Experts of a small language model.
Size: 14 layers, width 192, 27.6M parameters.
Training: a variant of Adam for the experts, 437M tokens.
Below are experts of layer 7 (counted from 0) of a mixture-of-experts language model. Rows are named router (the router's row for the expert), gate (a neuron's input weights, with its number), up (a neuron's input weights, with its number) and show model dimensions 0-95. Each number is 500 + 40 x the weight over its row's rms, rounded and kept within 0 to 999. Numbers have three digits each.
After each expert's rows: a language model's description of what the expert responds to. This comes from a sample of Wikipedia text that the model never trained on.

# expert 9
router:566518539499489421478486464543438490454455471423492442523446534516520472480546438497483550521478567479494437489519530551425445598494507499504499496458439502538494484429516487550522486462502528572439436441470483520537520499445495519482518534476604478542568395458471552526454470478435438524
gate0:491416515432522495584433465567553529476488535458477539524486543588519503474555495522492493528566477487537514475494511455451450453465437509542491509497527447442515481550550555501561495457448466457413575470489541565480519587509576476501561478522437543609483518493526522502488419501523492486
up0:482410446486482486543441540496462564455433541515406468467502479577532497511528508430562511437469573458509513472499465479535493533476516509528505405468487545480463556508452481522494460455480465497509484504494470481572471505443540534464475472517503490507463487468539449508526454512554398470
gate1:437498522454452526475487501426478436505541548447499462500490533502449489515498452533455563533514493466505503475468491527517527468572510475515469526524463525458503472449423526524490542464503408462521489564444467465438512512479499449568457486509490512483454487544488498491495467556494518490
up1:459531472497454417507491435487503456463501443520495553488524479469538570460472549505633410503540441563491453591503520550455460518523538481487484469505512525479534507457543456461550440494445466495452542444482576555510527511461490516522541539449454509493509473521510563463539524549469520480
gate2:458558545513539439493516501513460511506518442436495503473480530506593468538465428464462531451454516416472486521527576526503476494483496573456523555512498446481598451443472409496425447483539505483527518527443434524449495480491533510449493480499527444490539523480489574507502514471492536565
up2:554522536441513444468425524545563500442456543524439464541407510490484484474513490528561475528509368527490514472420536490495520523567460528548484481500502510479578474502489522565437497524530506584485599539462591545556457504556431491475466480528445531530467466520503513501481442518509544529
gate3:491471504477499612497531528471487542483451490533511468468509500455470491530547512518449489507527506500470555399481483477479523535505459451539476481519551487484543430537500519454537520480459537510473473581453501487443457482487486576453452440503539542498541508578481425479441511503501522487
up3:444492540545426476439510490487441500518484524510496520444478520502534530526503500578523461472497562480486506563448496475493429472487487512480472457476545470495449520472544553457408448539497522482456538407493470502495525444504573536483499581423473512531505502558498496521536474477551550457
gate4:504496524466576455516401497441532404466505523556432578487521488502500560476465487483562494520436454455498503516475503558521495530503480513503447475444514550520527559527478525497506475514481452552529493511469559551540473559455440598514569465557527573491428508491428495522472483511503486368
up4:524521473477561419506447517535567515520517496449561488498466479606437563496492458492543479550586461483470507475459460554527428506501486438522536476451543516503492484515465513467513507529500510544516507451430479514511463560530481488516561504445488498481522464472526512491398450523446441556
gate5:462485444549564485540445461450521407454539515491481482428504462475492568483486548500525487490487475469541495479509515469568467471432522492525550428527508406514534492475509434536561506490524584519479463579543475471501443498510559563514509444535458475515483534519500507576556437502544541478
up5:574447489463502547571524470503436511526523483465440501484566472544477539436520465498510497490507502549480490450428531441482517408503527436459448502543496523435468496548556533495539438462533474418543454506456478507463474441477433542446509525464458571537479477470539476452476468554504445428
gate6:492525508478421491489549510505529586571487522490460465449550470533573407477467538502478530497501508486503483499544453436498534467484481569447556532469463496558510483511512487442519445449515528520488524547464479471509481479501570504497468472422527481486509490507504522499574546475490537461
up6:502514474468458444482495544518494495529507561488553446504456495493486489504506469520493484543499506632549538500511550460481535434452530489548521481499447520502522534535514460502461554548522554524474477553513555535520522507506457520454483482570510478445438498468529502506522550494475469547
gate7:550547502435570545522539490471534549562512504483554538498483474454596552485486531474497440494497485524419478531442563436472419529486478487463511489506452433565462532545413436471557518489518561493570484474483533420537475493540501471483459519481467564563522592486548452469543437500547536497
up7:495479498527540493481505509552461514522530527551444437495488522564554513542509440486459523465497538433533480516482524482505536432458456518516518520467440462469454473455468401519553448468549499517498517492548428464550466534525552457399494495465516510572486464441467526547535540501479520507
gate8:429424453489568444528414473499532434510539458546421450424550563484486477524518531586536480455426510515456518480444535480484518491444483527495555478488480482456463524511566517466408527463498530510488566460511507471490499552502536494566521485444457522491492531492470503521477536498502488523
up8:527443506517499423499471496490578487398485470535472495470518558517495506502554543526464456464509534526548446357491531418490508455549530464530511545498538524490477407550524525480455512475572536538476478502478480482519470526459497489417508472475461547492439473506501518562544603539492456473
gate9:473427488530467512463429526533431527530512474521446455488463539554502488533557506507493513543509524557498498505430510528524467535454539422544524511529521515494494437467633494473531470508540476505496485559539458475520540583553468519510463532519439485532504571621518463531477515503445538453
up9:466542509507446475451517515560543532472468497477489481526519550504448521461538459447528522496463550502517508471510549491467543514448511429575540600498466464516504440476525549555524503570513451504460488513546431484577497512504445468515515541536468468542483547565533514463545499530479451510
gate10:474527547475523475500401453427525542458519523453479508513500516498540533520460574550464593513497544440514478575524473538534469451509468511449451444491473526519546554479456416476516601541417486538507565476500510515391525507493485525541537435529483528404474523517413462504569538522563551506
up10:457536515494560500545432468507452479377491484501513485432429482492531456569575527529494476464514417457519539424501527550529504499500491527434486558494482513515462432485541504553539487494449563518464464489514503460443562520501496456448527484542505432505546519499548515510480565515507529555
Single letters and short fragments inside words, often after a first syllable, as in fl-o-ors, cub-ic, Areb-h-ashe, Pl-ant-ae.

# expert 37
router:473481500416506519476513451431516549561503543460557511528544449512464476510493453557468586490506405507516475475459483536566444529494526418444497564558471579468491486543496576477499531498504493452518514475498475411521533480506582501454545504517409488417445505524572480494518521536475500464
gate0:538546431489543410444439549498489503503522523491506401512493528527551467470471526547500505521473506537509484545517520517486500464446477503495504434444509448486511485519398460491544432433488506525523492549476462514467538439391552502515458501476447488539490537472517507463481480495473446515
up0:546508507503493418500426444411539495472544487470541480565491516486494518452551550519504541560456534553514555494507480521508557458537461492476579418556432504520509429524481496525523535469558492451552456517492559521494513540524506523552466498606509465446444505487551521509588531515541430513
gate1:457529521516472463494531480462554472519567488485608502542499526478521513529454540551525530523518558437531467479460498524395536500592460507531456554399475504548433452523483547482464535503444541499570479493493473474480512505481462459485514480509477503439486512465520530540475599468578530531
up1:547499534477466501483458440531530581439487498501601489519570538454534558458449538493617526486485537492555513468463479508500505459486492517531483508509535536471454538467464531440478517476508536520494509542429509481469511508515489419561477462543455531426494441453509451544533499471477402466
gate2:434504544493472464504408535473455503575512383519466536489468444487491490484560453530496469569557498501515473549446515502507496519528437584529533458449493460454476476448515513491515514445422491467539515463447549505482608546527442466557497563535529488490509507544505526543416533426426462511
up2:495555534472537429521493510492524480472436491503484525529501508458477533430524538495523511524413499484488447472509469487473510489514468508517479497444521462419447481432556578501530485537449527541483530572463477514491516483500455461517459512571443520466432554435490487521624521511511452561
gate3:538565561521519517481498552445596446480471437472486459541502544557511513480551555486515542526550492528561399461473513467433477465558510584586466510487458517508465478510510420484490474451526542432488579531473505540470489562448518516545470434500490516493522470505554464502394480489532425458
up3:572590513494555521506472530446445512524453462454533506476500417522446484507511549469488509534539490495450468495462511513499555477539490541502539521521579518458492509476468429563453496486537514428434534540530455558508507522452517539446507385460534493459458384523533442478567521509561487436
gate4:490564447531551504473451528525530531493474469488500432493598465459455505494523505553464468551484485483520398493492548470557515441538452570568516535531485566463511474440509469516523491543529517544494497486625503551523396512436503459526568493514542517504556397422466492515530561519502561493
up4:554488500499511482453542493433528560518493467565408595500482515543488501461451472505501499516566468494575526541589517430541497490510528455515469456510525482528524532463497448539577604530512518499531512492521468558592543538439508462459525434451534523508495500493426501512501471499465471441
gate5:471460496465456476461531505476462444516558434533547500510459581444439499469510500554483511516542502506411527507528545500499477493585484499513532444461554537551492510416532476471479564527491453478572501504514490504494477482473489444546550451544466560580550553495489508506532508455550482500
up5:481452511532486430422537504491457498459434459427450515445455470553488493498486472489496490508492509499489508437529499505516452547567469478487592508460441437504515399525569571451435474482444531504509496541507484439497518496504464400549436540500536447533562479505554518464458560531486500528
gate6:539499438571606537433454517502444462529501511485562540500542500524532533570493467434458496512473583583512503555487516523544553516504513525507459521468524498529484481504479537427454405563465504438474533430531459489479505495541512529550512469516529506561505560506529610523443512542537468490
up6:428536515537519470523547422494460559549462579474484516473476444424445493492444507541458526432449539451444492441503520486545496502570521532525466464504494520431416476482535491538463488522517526422485495472489519503465485443513455559475489487507571475452587521422509499448578539502496446493
gate7:501472500525397503496492461545466564476484553478523570520567630470449448468491579457511514498542532458570480465491459454516526432546404516501508497571472501553486495467494532557558529508477466489534522518502565512544449495542481542544446460488605508477506543474470502538515439513471472539
up7:480488570468446425496512555496479457544488485418546473518532553487509468570480493498540484455474521513485458454489496445523538455491497511516502525539556529516436502599438584504462475469538507532486509457434428422481510469552527483469473475426471509556470533474510543545558505436469438466
gate8:508493526454451398493528456495497478551494503523521478493446499548493525473475466497469473521565537492471430518528470453546467488447494463491418544530507497483502536492454466461531568499427474505563477560507397509422495463488464506449511463481503562458467531506511486544425384465467499600
up8:495490538480419537502475585494565522479456472558536514486517549432503482446474537435568553498530468567557520465486500521514563534538494437478524439521539523524483510578485467509437502532496508495453480437441544522542439497550494500543514493530411570453493518498466531510392519492485508518
gate9:476487489437539497467514500494551491449514567512552536515472432498534505561501502496498523408526500539503429490511502483510499541559492595501472546428478488583496498452484497448539481536522491525608544472459501574474485466489507479532430460490505476466572516435444487510478545478508498489
up9:515453524504488492545466470494485459538448513569462564500501459483383514547554485506544533519514558519480505493507499416519512490457485540513447596530560477545465530533560460442490529518556488464558520494446494600480568492485478505448487453469518566485556536519467482477419549488443513529
gate10:507515513566429456561520482573450507462532460454515538474456463450490509496504537603517518524532486425478500451475542514433493512576528572484537572525506501528463495521554562402583520538535443491519480471556474492495496526497460496544520539484495450453610583499494530475475451452493495441
up10:580449502494499490474480453504532456536500485488535492515467455516439526414438525627515497518559515453507482424553521511449451533487537532568438461476508449512525504519518564383549517504480519517478493516504459498504509515494461479495434473509504500489516448501487518491505398456400400527
Closing quote marks and brackets after titles, numbers in dates and routes, and endings like Street, Avenue, Records, -ine.

# expert 7
router:546509460442473425577550455475472473519356496541464484545530545551511438521453476539478461521463493535526529499503469538464439527531478516453496469489496503430500482521509514533473417516521503475540510463493548485500578453499523474502516533577461442469562552517485502437455491494445533557
gate0:476544472530468433431492511463535448475529552524499487502471494497504465436431472544525461534542454461541431533504564501493434509525489561493496477531544488438527476494425448457460478509465500450528507578510484554523506536438491447531477499547469561516499492521493500508530481514471503453
up0:514523460534468537515502534490522487517507448485445518476441498462417477474475572554567461509521476425534481590466509445570494559528507511529463556553442517562477452530532469455476533610587506467508508505527502467498487423473476538543493510511549499551461502480568461477427485497467583480
gate1:505518537414446510621530489509540548514512535508442411488430489477474444448461512589536518527564480474435541582478524517554440478523439474485468417549506457471487525508549458409526526509479450460539547499540473529515520524524517536492552496517458446528475502506547482596500496513427515482
up1:502610439528532453432526465562498436507489412500492546503395507523532534496472534492504491378505495564555424475512501504472559523474527515477522485473495531504518532419453556438544454522512504529490520538483469496502450554421440467473512480508507506485559487556498511420566538432550548548
gate2:478464457475445476495474457569458513468496528584500479558516519480446597532471508518525491560566491481491463503497507558556458548413557551551484461471489443499491498488418464511513495480488421533466565550480525532512446482473425555504514440484437529434516451450489450452465575535516530516
up2:425503496541506494503430487504493555463494564492487462493442449490477490530517483550450603470536499509477491503498480567503438526503482536521526519527547443424510476471471513512543574498490503495481468615471463531468521530518482446385544490478537575525595470508517529516525536480487559446
gate3:521480551460487505510472533444493540508518426590510499545597427524450499528512519566550489537472490530505519429522553504478566485492565507437599510496524479590565498526496519480524429575464563525530561454492536459466479451526442498509484561551523474460491436531464486405494574479514405469
up3:467523471577494494555451450448463515514532437554520442522504456492481514466471595489525459533521406499571443456506486439539473471489473412489484539591481522458515462482562468475491407541507494407488514477530565574465474468520514498448581518529523487459453493512513536511446456477522473487
gate4:486492524518429499533514458536505533547495497547541413491439470438616514566503427491485508503499532495482501442518537468499536467496471546536476507418477513494500436499565558593490535556453521521509481451448562482493454586587525504496453479562529544544523454513470559564483554476405475506
up4:429519430535555542456416528450541481461518517495481574481484560562478467472509526477509479499544533494496497483489445594525534516489519541509545487440486620504544523465478551447536516546527513504515492531512477499469548445505559523477481499427486477477483534534515472430542562601402451548
gate5:538435544472389500432401506520490500494446493509581496447528440548503545460511404503503467546447577491533491431493485455514533488464459464485516479497505503553489436559573525423473472524496521515522536481612460542586454514564468483572494499534505482516491430502549547476481503501495415518
up5:508561530498522526522530507560510538551515492503489478530478546506587487504490513470419490476472501540564505538494554454485474459492540446522554561458529579552469450506567533469561458523537548582472480443503490524523569471435413502562506429522488522512532428436444516504508449474500498510
gate6:504535504406481482460511510434530474508522453480564474480542517564490494451531546489530462614472554501504521511580461583549479529511505478491422509505536448528509384597543470575479502515498489546472470495494489475523520526404483494566532467488469500470445486567476541570524471524508518483
up6:484490520455467567543479455528573526499524554471471466545466521530612475518424503471500495432505398489574496522495513461486484544512481493532505546528480496502437511529482465506513538454510395472434492455456401532501499497538468473484504492486551568549438504476536570530455482520476542543
gate7:533486522583505474529460451577469549465527527490505459456451488412500496457582456510445506494475475452499471452449464515422424481531507519542442489426496515505548483580565490557542517490524547486532510539507447531494450483451523496441453560526563492552505448469589431431457468526472472488
up7:507464518503502467495448499517527473421518491561582530507553541498474486483534509415482537486515589500497516486470473517527512417503545516481458518542508471498519507499472526561473411526435527439440478412526454438462473530525544493530537498507510494462441550503594524501553425523484449592
gate8:457478536500537488451512578458480429450496565524459519468436477509485491527487563490474509555494438433456563490521491538462522461483507634485495428481481526524459526424443481477473513407510447580501520535467568515429433520437456525498492554503563438439475484553423446513516509548537531482
up8:531502517467510558489507509489481490495475558455451468560513480525586515420468421495583461611516482527569552482593463460496514483480529500496478498438455454468491474526456492392491517507469465605539538451437444539439570495489448572512496488514491505490460510564516534493487531438534523500
gate9:476524471461505512567480502496490467449518435543602526507548498477494570536531562499524505491617540483487509505535543498568466490535486530494459511545504537535488470559554452411475482439579495428465541491592517502471486604483472498508541479512501530508553501456458478474507455383500447495
up9:472492477434540463473474465424458455509437498485571519474553468503510502485510478465493591422515477478471479465397457526468536518487482472548482526476495485515496525475536467521495503427510512456552532472502462490539431541485524543463480479433445491486599544570480516433380430516519464534
gate10:483497492497439517469452506557532556507483504493481522451520377523534503547466487530466562523518562441454453537496438480490558525485465547444466543453469420549466504547538491437424524452553520478462522524439482583501455487510532553513494524481522458460532504369523469422438531518525526524
up10:554483478540458439501479463604480494491447498479506529487579460463507554539490509518533466473486540543524514520547534543524473544524442479472556568468497490477464513460586435527466409490488484485475453511503503493552443532434487468523577482529436476476493505488457593489479535445549485508
Word-initial f after articles or prepositions, as in fuselage and flying, plus inner pieces of long words like symmetry, Chancellor.

# expert 2
router:507535479510549536441463520483534476503470515503473507500543517569511502425540385492476501465583557541504517480488480537484492540528502426447471431465472486537462532493494478528459536465501539482490508484530562537536535536476479510451554526460558538460476465578558544464452484542559518535
gate0:528474453488470490474486454398519526510520453433520492488560555530500452526488485449533587552519545506496493490486487528422449416504509481542556522526537411432554447466477493516501489484499473488544547491504485458512449454536521467525489410481429482471415578472364564472455493439531446459
up0:513511475450489505511477468427464520575534425438562470487475438516499582556483421548526508544551476549517550442467476465502524436456471472507545588564494494473537538492516542560475523459517468520507465445543502436478475459533521497492553536457460503546511486481443514511417532486543517528
gate1:446498523547527516465464453489553495405546482433547531451516526566524517495480490451555484479433547462527494480486547507495563442416518503534464435536483479522488505527562505511522436512534518421405494483549506554527538551542575466490538528463542510495488520483527536489414553508477474499
up1:541523535414484507475512534504528542506519525479504487504554466538496523493472513491525489547528501449616511507516504471515523507473494492530469545494488499498491571564392475541521562534496466522538507596492519508526505492560488463429472529468469507610428446491553501504430530502447503487
gate2:526522537515508459456475507442575601495473557440457531459488532445481429499483500512482586452476475492496475529477439528618494447558503487608547574532481529482544543498541514554480461507457450499507467492421516499515466486501533501557450540471494525524455530440538521498506533509463486462
up2:545518528480455483425542565550512496533538490448556489511505450599501531510492494475599496523570503565558552508483495522483482415516463506506575538509467448532461446498425495502506455466450424490530428573520498384454504494472474485485466538493548530480567547435539472489412552505465523522
gate3:571489553483489556506500500534505484519628477545485516489500532542517520554507542523478517485528478521459498496475444546508550481589541504483411560394585511441502504468428545460508528419478460429452498512448459464542462568465484512522534545531470533543524494518494500471519493481541503449
up3:484486478578482568510497508512502499469482537594452533507477551496464532478541476472459457522495534511522457490528513540507560519454489510507457474541453485482533527570401512571501462501514598489511553518524462489500595438443508476498471509557566574441528382471497514524440486584455511557
gate4:499498478530558536429511519537517519517520462493487464520461500426442468451486453544537521512462515479568498495522461411502500495520504494474508498506479508522507473482473437490545553509461439549477509579482436554470414523556511460476498406530453463525505507463516482446522505524533551505
up4:442478540421561484463427572557447586538473500556508469485573480445447514507526504491434467550516460511477506518465489466448567501598475533489481486516455425453503495491441561425453487492562502501544503493522573493484492484447446537468485587512584575506510521562488464518426458501560563508
gate5:549439461555495455533499549568449443486572583517435505502467523448485448558462515492466465475522497507485465479480437446513480518541470534539502492551551463535552473413493555478518473489400477573507524508497434533510418451451559501550541522511497494472478523472471548492500497452478497487
up5:554493490549466527498503564494515513445505461495488506530564500454474549498477538540508496493466528468483524523500543532484536457524491490471499496549489480564506410467528537472522416560494485529476462467560501454479373441496406526501493507472514482446545526464474474486533533508465528499
gate6:456515546464483525446483503588458561517499516507465518543508520408403501472485515548489444535539505472494417474523473479421501459515514532494519470385496598496538442531416533435531462471441487480548545493445482495476528538522460469470498512490502500473448435529496466468472500450519477457
up6:575466492508494551489525467522503498564551449427497540453490502518553512536498497573526490557516474517498446440516450519531468550459454498553511511491539520482508492463624519528460500452449515429472480515539516484489525435526515487501543510381540516553520609553502501540457475548533560512
gate7:509486472524434582450525536435568498473512505473465540484545489435467463512471557508507465487470508501460491531505544447599474461578488512544414563533549474467538527475526423424498573551475507503425504499502494515514484437552505567529511524513386447485486492483482483506553485545416503451
up7:507490437527509525494489489528483531526470554471412495513510498393504483542467494519389561478450466454442466506512566505515501561564493470529457504518528457458516479464492456497524534443465561486431528512570501491608480489555513495490530470480473404448484534539476532526554506527456511458
gate8:470421528463451439486538427482528614505467451500484488514522512521422508502425481518523541511495424446462489525506475496493477492437493525550556500464507499429453537521510589477510441507453462522520472512581493467530476458494508475539462531484553519570476493435474483480507470489431468509
up8:387500530568543535537508445537485490486548565492502564442412577438584488533498539465535488487464498510532494529539511484485485411452507507522454455585506525511519537387451455503488497505506440498561517511512499562435533445530506487528488455557494436562543563447457556442560475505529557515
gate9:538493516555472504491442499478516446441553419528608487496496485556439522491505516508505459478570489487471541461513537462478524472533484510479513496481465482471497474458530472442588501475499532520487507503570504492523463625430473500505506442531421524507454542483496524501498417480483530530
up9:527531458428548473495507486514486491487458510482434486489542535504528447533489486460514542511485606506461449471490486606543489469579559538550455584569583525548483477482484533576490493525518476507477502557446486497475511430497543547518543559465529550514565451501503493455530511523421468477
gate10:459492544505510513557591555432485400448524506502455498469576431421476497496513525478453514551498476476475430530501540430516523459436525495482550449478528537522521524428440460567505541569483481495575528403497492521444429553479517529545527449526502488446479530525491474449589428558463515475
up10:561441516485487490476552480526484443474484418522518489499495575529495469509511521548470496441452521502472509567514500456458495543432412455483493521519472480486499509524463469530493501525513505560439511521541472504471552516470537450505476550485501528517574425465547517488543457442471467494
Full stops ending sentences, often fused to a word end like s., ing., )., ". before a new sentence or paragraph.

# expert 35
router:500490525538538452527482481465569470511473547469537477467474540508533372539472518506475553532450507558518542484551544489498478419565548550477448554472430542536554531502502461509473467481519483501560426511410500501443484437563503518534456494477507446510517467477481495501471602513472517457
gate0:493505536492541511522503487540482515493499510480470468503588563411500472513477515504400503509476507445526510496522530523396502518547438507497487432489485570519529517538513557505501509486502509509477480591510492516450515506548483505456532538475499472501485517517571547541468493449543479499
up0:488528506487590484489553473494465487482573445438455550576543456539557502509479514486435504570495481516511471464515543460437534462576487481532524454503549496542518477501485522496494492531426446503600496465519454465471515512537499409450551539449582516488436437517489447559477544418526531493
gate1:455533507488527551451491460527522493477592550493540509462528566435496516464517479466511566551461508516464506411517514471515527525540483461485528491515525448469458416504507404510491474464468512460457507492547608485513422526517506523507490539487509495571438503459457563449472510463501440517
up1:547540516520556535534496531495496481454532551462543486535488484496465516431479495461512507551452504509565477510514487484497495480472487542497507484520497523501548504578412509482544522446542454430472481489500427479489539428451462562487502580561471528497556514450590487474510503483467510534
gate2:459407503499516514523573501493451547472496545482482528549438532477458536466511421531474482495491446573522414519471535548529499465426535439491504515548530467508524495408464430519443501456484552513551480475519449379473504540508462440472515455459508574464482461454497450543524511398500436498
up2:549521541501411525487501500498513509522434516471494543503507429524410475526481487495538510464535530514494508500499525604527535532472453512515498538479487523498496564439459474609452592620530491459561510521489447599524533506546552597524495502504504461464495438489422454493528551457581505471
gate3:534451502542543529474540421474492481482536497497546466510544450444501509504524577464499493427549483554405546530506534503616434505564506472531516488462600502502537419549557459482488538460493427470506487482507501533500476491490506489496436516452505504465520426501424546500501537500490439446
up3:535479482483526516446508530523498453521555514563484473521501480527527502503505461495477413441385533486419529496499459499454539469545565467493522430544448513420492526520479484608507443475552489479447482522523511434481513484486470490500621437512444457500508472426497438555481452507493529489
gate4:475497489432501551511450567442539486526451544497519513466474497572501535479501448462564466488549530498496465552489550521503564504520492479529524522562502534506499577517532441569479492551558447521534526501466478476510542517461538548539496435488462520477509539553483471485553506515469557463
up4:400431446543445471471487486476469563499452519494496506452577479500523500471508578514481504516518431512473565462507491459491467442437491475497566448521474465532555508454514507477448494504557592451545469494508526499562469525478513492516512461543504493521494481471597509485468474462505465472
gate5:440556473456481536510437561530463509527547573420533521475479525489489486499447501424500537568500570507474455461560468497535546457559464522541570515468430488488499502460456502458487443456484418459504526475493495492515463510447509495474474519517444455535470536434531482468578539489569473576
up5:520516503484522531584520539527505522463552522536476520464482494500485616568527526471511488554492429445538521570508514496450551529474535479522469542455493486550512496473524477534544527524559506543560537490577466551495631467518519539475526449497374592479516520495574535539523497483491557435
gate6:451469535515518468545448489519548485559540494444557403584473408521445556573526492508545463564534443499536492511491499515479482506394522541487488561474471513500482456500493472485479519473499515442495467419491454449467529504487420494454489466427544551502562433486515504485483488508520473580
up6:499548526518540395517468473523513419511452501538516466572469556439477476456525470478524475520444429543562527494481481539535488472485454509514553496494476522480482490458449416484512538443494464488466478481487421532496483509530495486477520450417518597555444514451508496490514512468550478533
gate7:512451435518493526572466507495520542503519463503501456456531473428442504538446469533459494481558431465495534483542525539582519521464483468450496472534585490477424499488445465441516515493549472540522467555502461471493477521522475492514438461535469545518608542524518476529484530497535495446
up7:549373449521461485485496471523495485487506546453517543492499416412468450544514514537510493501520440527594560564475494535519403512469467514522471519524543470523391554510479493573494493477547530437517484517482508477524489556591468463564460487474436504499492508508463485539437556516542474530
gate8:555439535489415414542429482424528462481467473535534491509410459542471524529527494468548515588548456478529489534530540493461468524476554555560560490478451466515508485480537544513547463592534525406578510487445482455464539527508558504505475491530530532545508449463554542520464468473538494530
up8:508528507502438470508517546444478517533475510537473527533514542432535495459420423545466457482510480494440421428543524451572543461535498522500497501541535519487426466469471484483474514487518543630489526603521566565561507500479562500483498527438473481492510502482516461540509515582467498541
gate9:492505505577443472537488500501499488416525497526492520462459546478468505467508448503502565454502512519500550450541540562553429456533521499476561496500449469500453407479475493475501543479476519556505525504535581572474445510420504470540509581437468451551544445491523520462506477483528418547
up9:482554518509476497518445499538505562530479467466523455539599477523550530481467460493487446460520505494485499478532433512515543490528539485489502495422461535512459513495516536492513491528466408479508480401535495519506436452463535542489614524439471540487526468415511514506460522360449508479
gate10:531482422537505510506574522472470533497536505491520459463516513460490516522518457458487515517488550413492536507491503516560703507510450490484534474524523513468510518445500401490523481505492503456475469491494429475489462537499478494417467489509553594567396480443511495541578469459478444495
up10:476415473575410521539499525477508540499542499531463492504518501488452460568440420564417462472548517498483543494456574449563569480429517503572471518512542537577437471526500517465485460497556497512535512401538430520469530426510479507492487541462484541479526442450480508565550525553506564493
Words opening a noun phrase after the or a, such as first, most, largest, and is a in opening definition sentences.

# expert 20
router:570394515469499533502460567420507484447566527469551510431483471573482504479485576494477469553475475489482607503547510526479441524509541437507537502511530519474547458524487522491549477492463524510451451527460493452462494447529484491436420490455541452532543532526508497442483569533524522505
gate2:519522459413481541494467554553499511486483544572486496523567555483551457587525593488564475435488516458497517454405542471499547441497558550464516472577495550542521496490504445538519539472527493445473483501492514469542473509465539461491520483480543444506501507505508516439471485434500486478
up2:513496446532568386441433584513476508518467517442511504529441486499523472518496468425525522507517422533605505512476524558531529473524489484477492466485430478480475545526439541518515477471491542491503502428543519523529552468513548461472505533489490515498499510524528487520484486468508460553
gate3:479475510389516604511492399473492470469495497487546493533611472452506459501432531584599496455505556444490491478449555479470452533496511519490532508547504526530471482466508511527446507467522529454475520497509430491448513526564469551511441518416480454474477535513502542477537465510498512481
up3:521549477456519493518483550490489611629508519531491534483404557541512536554507531500426562516497474505484493464529509497488523481532532440500474423511482584522551567546518523570510489536523464527493476482489505489496502509496497518494536460477531536506485516508517552475515510543422500500
gate4:532461516507475510461465543515521405518477488467600487441528462496488533496505472529446504505482542502478514470527477476567508557442449556412514541558490462594502499514471445429549493505469475587519495421523469458531548568501585513518486444461495478498490518495452460532449509513492521561
up4:509462557518465497435561543564505467502444497470555481496496419564474490517489464494522512518443506538538480465531479534553492543434446561433504546537459504523501482507468539538532500439459522532531495504467579489540534581571550506508459462507509517549518577519492459527403593519505540546
gate5:533557435505480477524500453507550484496494528443549453487376510481469543441527522504548526558531552501553519534455510531485459509465516495541503549541468482480514492453528467533530580520463473573546534503517514448458528489456466511511480462567484527511502482485447454489501483476411468494
up5:543458554575526497499488483437472518448559477439460517523474582501468478443533450488476484473505531439491514503520492582475466550488467471489495534441552394501548434547519427598488523519470471446461538494423443515487567495491527459522531446528440514530502482543452514507525495490496488469
gate6:504447491489490523446429504515510445484527507479529589449507431472502512516540512547525500486512529489477517409483544477558516505435435496491497518533478440541479472444462474563434502474523461523548497513538509500505471534547516507510438483493513473472483496534552453530518563507491529582
up6:500566451471542455512497507420499524450477444499545406453475468570543471452476488474540528496477542484469442530529516468542472519468550429475483449431516458507416589501479434502442466514450494504535482549466461588513528572448505504467490420497514547534478474442495476561487498548489444562
gate7:452516517508520492450506434459509517498492474466425515488416452459506490530512522526479520543504439570529468439486571551550483470539567465484537488540389550538541482420527606545475572475440529547493491470529620485526497500590509521487482487507500462464561464516514456539509601477483540490
up7:532515472541511491444495471498478451495489493472477539439481429467568502560563480493493495475466526528544495433538512613496524491476495450497454454508524527509557440521550507513447477500497557504477464430516524494528465455499472544494498517500493448495504570565470480471474482497551484495
gate8:524413525448504555533492365573509501456448494566470526501503588465556462494518412510512491444545483538534544512495489439510455430454526491467523528560463568474478486470461538507521448501494502549514531486477536548562519477482464504550468538516509499519504491464454497549495582480480516542
up8:470416568446525474517479507550500527437506523467562444532431489421493498517503445463521469516525520531506503443464481499518538451525503463557547477551422458368475507523480556574477488468564516454512497452438557508527456515420536497499511495465512509445546486505472419511509526486547451596
gate9:548424532517451570460548539535507531436525571512492624497502485557522471509536521519515438538529515539491498579507441474473531532485489478550554487378626485504522499499475526435485476466472470553550539476522550481530518463564481546536520505509409560477483476552581480545520516533553514461
up9:485497543579441558449510565438504470568456570527473527522494481504528496544540517473516544539429512472501543491474519533494567529523508516441485485529544552494564477407522522481397457469428516516496543565536522487504474519521473446483514496503442577513570496480519430511502499540446507511
gate10:524484549457499462478527465514478455375517485483453521537607543481478493488503506484527451468457544492442483465498491531548470522505518487449446476529479470513535431545515612446519518503478514505458492549553536471539476505487561512499530524568535485499501500517513502509526507482521462524
up10:524487508538581465485448485442528472487489391593481503530496463518492486481460570497502428506471509452492487542487480524506520481545532453501516488496448587524494542484515540495421459516486546527535513547483520489597399465513448448535443553396473466479512512515479490480507459510438530502
gate11:508501546560420550546523416457475537472570480423463489518480529472468474498443435500461513440553472509506522490472502503455494485462485494506424509516544485513542518465528488536532582513544454561602541529437482536443483488538509511522520511479521566519541347578426432555439458432523555521
up11:427512555534491522517476444552556524576433513543503474516496537447558485492517433513507484498455455544480488530501525512444508465547481446509533504513498536508467552509446499439490444570500473522494501456537592492557489528419474467509524491505486431524486454499542552535517455498441449486
gate12:547523455419494473505514483498485506464565489542542512506482517485504530503498536490499508490539527606570515489464483458472537495481509513552446477520502530556414476441433491452537540516434513493483539453475452526478473471544532442542527491555482539541556494467515450450435516427477474514
up12:562489530541465600513522539545472555450566538478510570500496554490571500573538505459447529457542471425492486533514503562477517447538457432565526530461494497433532517548511512463518534554575505452498521522448498504488502437529536537465577466489475498514412471489531466469465453486553498444
Auxiliary and linking verbs (was, is, were, has, be) and subject pronouns after clause starts, e.g. he was, can be, which.